{"n_experts": 32, "experts_per_token": 1, "router_logit_norm": 1.5, "router_bias": true, "init_std_router": 0.0238, "vocab_size": 32000, "optimizer": "soap_variant"}
Below are experts of layer 8 (counted from 0) of a mixture-of-experts language model. Rows are named router (the router's row for the expert) and show model dimensions 128-255. Each number is 200 + 30 x the weight over its row's rms, rounded and kept within 0 to 999.
After each expert's rows: a language model's description of what the expert responds to; "comes after" lists some tokens at least twice as common just before its tokens as in all text. This comes from a sample of Wikipedia text that the model never trained on. Tokens count by the router's weight.

# expert 13
router,202,211,223,208,193,246,250,211,158,201,233,184,176,233,165,213,175,181,235,222,184,190,208,168,228,208,202,218,157,198,236,246,195,227,223,146,204,270,224,177,249,179,248,201,189,270,218,182,162,207,226,211,190,180,141,215,232,237,228,187,210,192,192,173,235,179,230,196,228,187,129,212,210,223,174,216,182,183,233,282,225,215,190,142,178,207,229,280,251,206,249,192,270,180,129,188,174,151,169,192,130,224,195,194,158,161,191,222,207,155,178,193,203,230,198,213,233,184,161,218,179,208,187,164,194,212,182,180
Description: Sports infobox and table labels such as Team, Football, Played for, League and Personal, with some taxonomic name endings like -inus and -ium.
comes after: "-", "==", "|", " /", "===", " Succeed"

# expert 20
router,205,259,164,252,222,218,183,224,205,205,205,231,179,187,213,230,208,188,242,245,216,195,250,205,247,173,159,146,179,173,217,199,194,191,161,209,205,187,181,170,237,210,262,203,182,234,195,195,179,188,192,211,191,236,184,199,212,255,245,129,243,178,179,204,165,228,170,175,211,215,147,223,162,187,248,210,172,169,200,228,190,205,174,181,197,200,174,193,211,204,194,160,147,200,201,202,193,220,212,245,204,216,194,177,242,210,187,156,207,231,204,157,231,225,231,197,164,204,146,183,143,236,130,227,187,202,237,183
Description: Continent, region and compass words in place names and ethnicity breakdowns, such as Western, Pacific, African, United States, Native American.
comes after: " the", ",", " in", " United", " South", " North"

# expert 0
router,222,175,201,194,178,199,173,187,185,213,196,198,224,218,120,218,202,233,213,236,225,182,174,195,211,202,229,182,173,232,176,184,174,261,197,190,206,224,243,186,145,221,221,149,161,229,223,209,170,159,229,212,211,222,175,177,106,221,209,235,223,182,196,174,206,237,182,202,231,196,177,314,198,160,193,167,179,199,199,186,229,176,170,185,237,231,175,179,216,246,212,203,208,117,191,190,200,181,192,270,172,235,231,236,161,212,222,157,180,197,214,169,260,242,210,196,193,225,213,219,226,220,190,173,235,191,242,201
Description: Sentence-opening prepositions such as For, After, During, On, plus the first pipe of a table header row in sports results.
comes after: "\n", ".", " used", "|---|", " known", " JPL"

# expert 30
router,183,161,201,193,236,141,190,162,251,215,179,140,172,224,212,188,236,180,181,162,198,224,215,210,198,272,211,175,190,203,186,242,229,134,247,203,209,210,206,197,265,185,237,180,219,221,175,235,253,268,184,195,218,215,168,271,156,223,193,186,130,158,183,163,226,155,187,182,167,218,224,188,250,254,166,176,206,179,151,240,191,206,185,197,161,176,183,202,270,205,235,228,224,220,172,179,191,169,216,197,234,184,180,228,185,208,188,186,167,189,222,199,238,238,224,223,181,190,190,218,157,263,181,191,213,225,213,206
Description: The article the or The after prepositions such as of, in, to, including inside titles like Guardians of the Galaxy, plus foreign articles des, la.
comes after: " of", " in", ".", " to", " for", " on"

# expert 1
router,209,174,185,220,207,191,207,189,153,158,241,203,200,209,210,209,210,205,191,201,220,216,156,255,175,197,197,258,208,218,193,153,192,194,241,212,226,241,214,195,227,190,225,243,147,195,180,253,184,211,207,213,179,216,255,234,174,204,172,222,246,194,191,183,193,211,217,230,222,232,188,236,220,171,251,179,212,176,172,255,198,248,142,272,223,182,222,183,182,217,198,183,158,246,194,206,263,193,124,197,226,211,182,253,201,184,176,165,177,203,170,197,248,182,202,166,252,205,227,186,221,215,231,230,133,194,195,212
Description: Year tokens, especially birth and death years in parentheses after names and years in table rows, such as 1900–1954, (1947, 2010.
comes after: " in", "|", "–19", "-", "In", " In"

# expert 8
router,162,224,190,199,221,262,206,185,220,193,201,193,246,178,184,181,184,201,177,186,164,231,223,179,197,129,212,203,168,198,193,222,213,160,170,194,234,184,162,214,189,220,219,151,170,249,227,190,188,247,188,185,180,158,177,179,203,227,203,251,189,168,185,179,197,194,188,220,164,240,100,191,234,192,219,171,156,182,203,196,209,209,248,273,199,195,181,259,169,154,187,218,179,204,188,197,142,182,204,190,202,241,174,204,247,238,243,186,177,261,240,192,242,232,207,218,167,226,127,220,216,200,215,202,210,173,191,203
Description: Line-initial dashes starting infobox fields (Built:, President:, Released:), plus raw byte pieces of non-Latin scripts and scattered nouns like board.
comes after: "\n", ";", " their", " It", "ร", " T"

# expert 26
router,248,210,230,225,210,200,223,156,207,189,180,221,196,184,162,226,190,221,189,210,172,133,177,226,151,187,211,198,208,205,212,131,179,181,225,204,213,150,172,184,128,165,174,231,229,211,201,201,222,172,233,218,201,224,174,205,221,153,230,163,229,203,154,209,175,256,164,179,209,207,223,212,205,193,172,154,212,280,178,132,189,176,219,190,222,198,220,178,134,245,191,192,156,155,211,217,256,239,159,213,210,193,239,226,175,183,203,159,232,178,197,239,219,166,158,193,163,173,212,191,204,160,187,236,215,245,172,225
Description: Line breaks after table rows and paragraph ends, and the == or === marks of section headings like ==Cast==.
comes after: " |", ".", "---|---|---|---|", ")", ").", ".\""

# expert 4
router,166,195,219,220,195,169,243,114,195,133,219,210,212,172,236,179,212,225,159,212,258,212,213,191,188,220,173,224,218,216,222,168,204,141,238,184,196,220,203,217,204,216,247,188,228,182,194,209,202,213,241,126,212,227,222,169,175,222,152,209,216,182,210,231,193,205,193,144,219,206,178,174,251,244,220,189,204,225,212,184,198,166,167,214,220,225,214,193,151,226,163,210,245,219,211,146,211,196,166,211,230,249,216,198,212,218,180,169,210,207,239,154,168,237,234,196,116,183,206,200,239,179,163,253,191,185,211,167
Description: Standalone numbers in sports tables, scores and statistics, such as 21 tournaments, 22 minutes, 7-yard run, and goal minutes like 20'.
comes after: " |", "|", ";", ":", " on", " number"

# expert 15
router,198,207,143,173,160,195,156,206,194,150,225,171,190,221,173,181,203,207,190,212,228,222,283,147,224,195,166,172,255,191,204,219,242,174,203,227,209,262,162,190,216,232,176,206,157,236,226,138,184,231,206,203,166,234,255,132,161,174,199,159,215,275,194,251,195,200,187,209,212,201,191,192,221,197,168,157,183,179,232,192,163,171,140,138,205,231,173,163,203,237,167,197,247,202,223,210,182,215,158,211,222,193,185,206,210,211,193,208,217,179,185,153,209,134,195,167,224,208,190,229,228,210,222,172,203,182,175,168
Description: Single capital-letter word pieces starting names or headings (G, H, C, W), plus line breaks and pipes opening chart table rows.
comes after: "\n", " (", ";", "===", " \"", "=="

# expert 21
router,205,216,203,189,234,161,183,222,185,192,180,196,170,211,241,217,181,178,222,203,212,206,130,226,166,224,130,211,250,216,185,207,198,253,183,167,174,163,220,207,178,221,153,210,221,140,224,213,230,244,197,192,234,210,158,224,231,156,241,206,181,163,183,188,204,209,172,182,174,183,161,193,195,209,180,199,217,197,196,148,230,251,169,147,232,160,183,209,214,155,125,233,221,162,182,199,204,232,212,204,217,202,221,173,166,162,201,179,228,195,196,211,165,203,208,207,193,260,180,196,196,220,214,220,156,211,238,200
Description: Pipes and semicolons between numbers in league standings and score tables, such as the pipe after 4 | 1 | 1.
comes after: " 0", " 1", " 2", " ", " 3", " 4"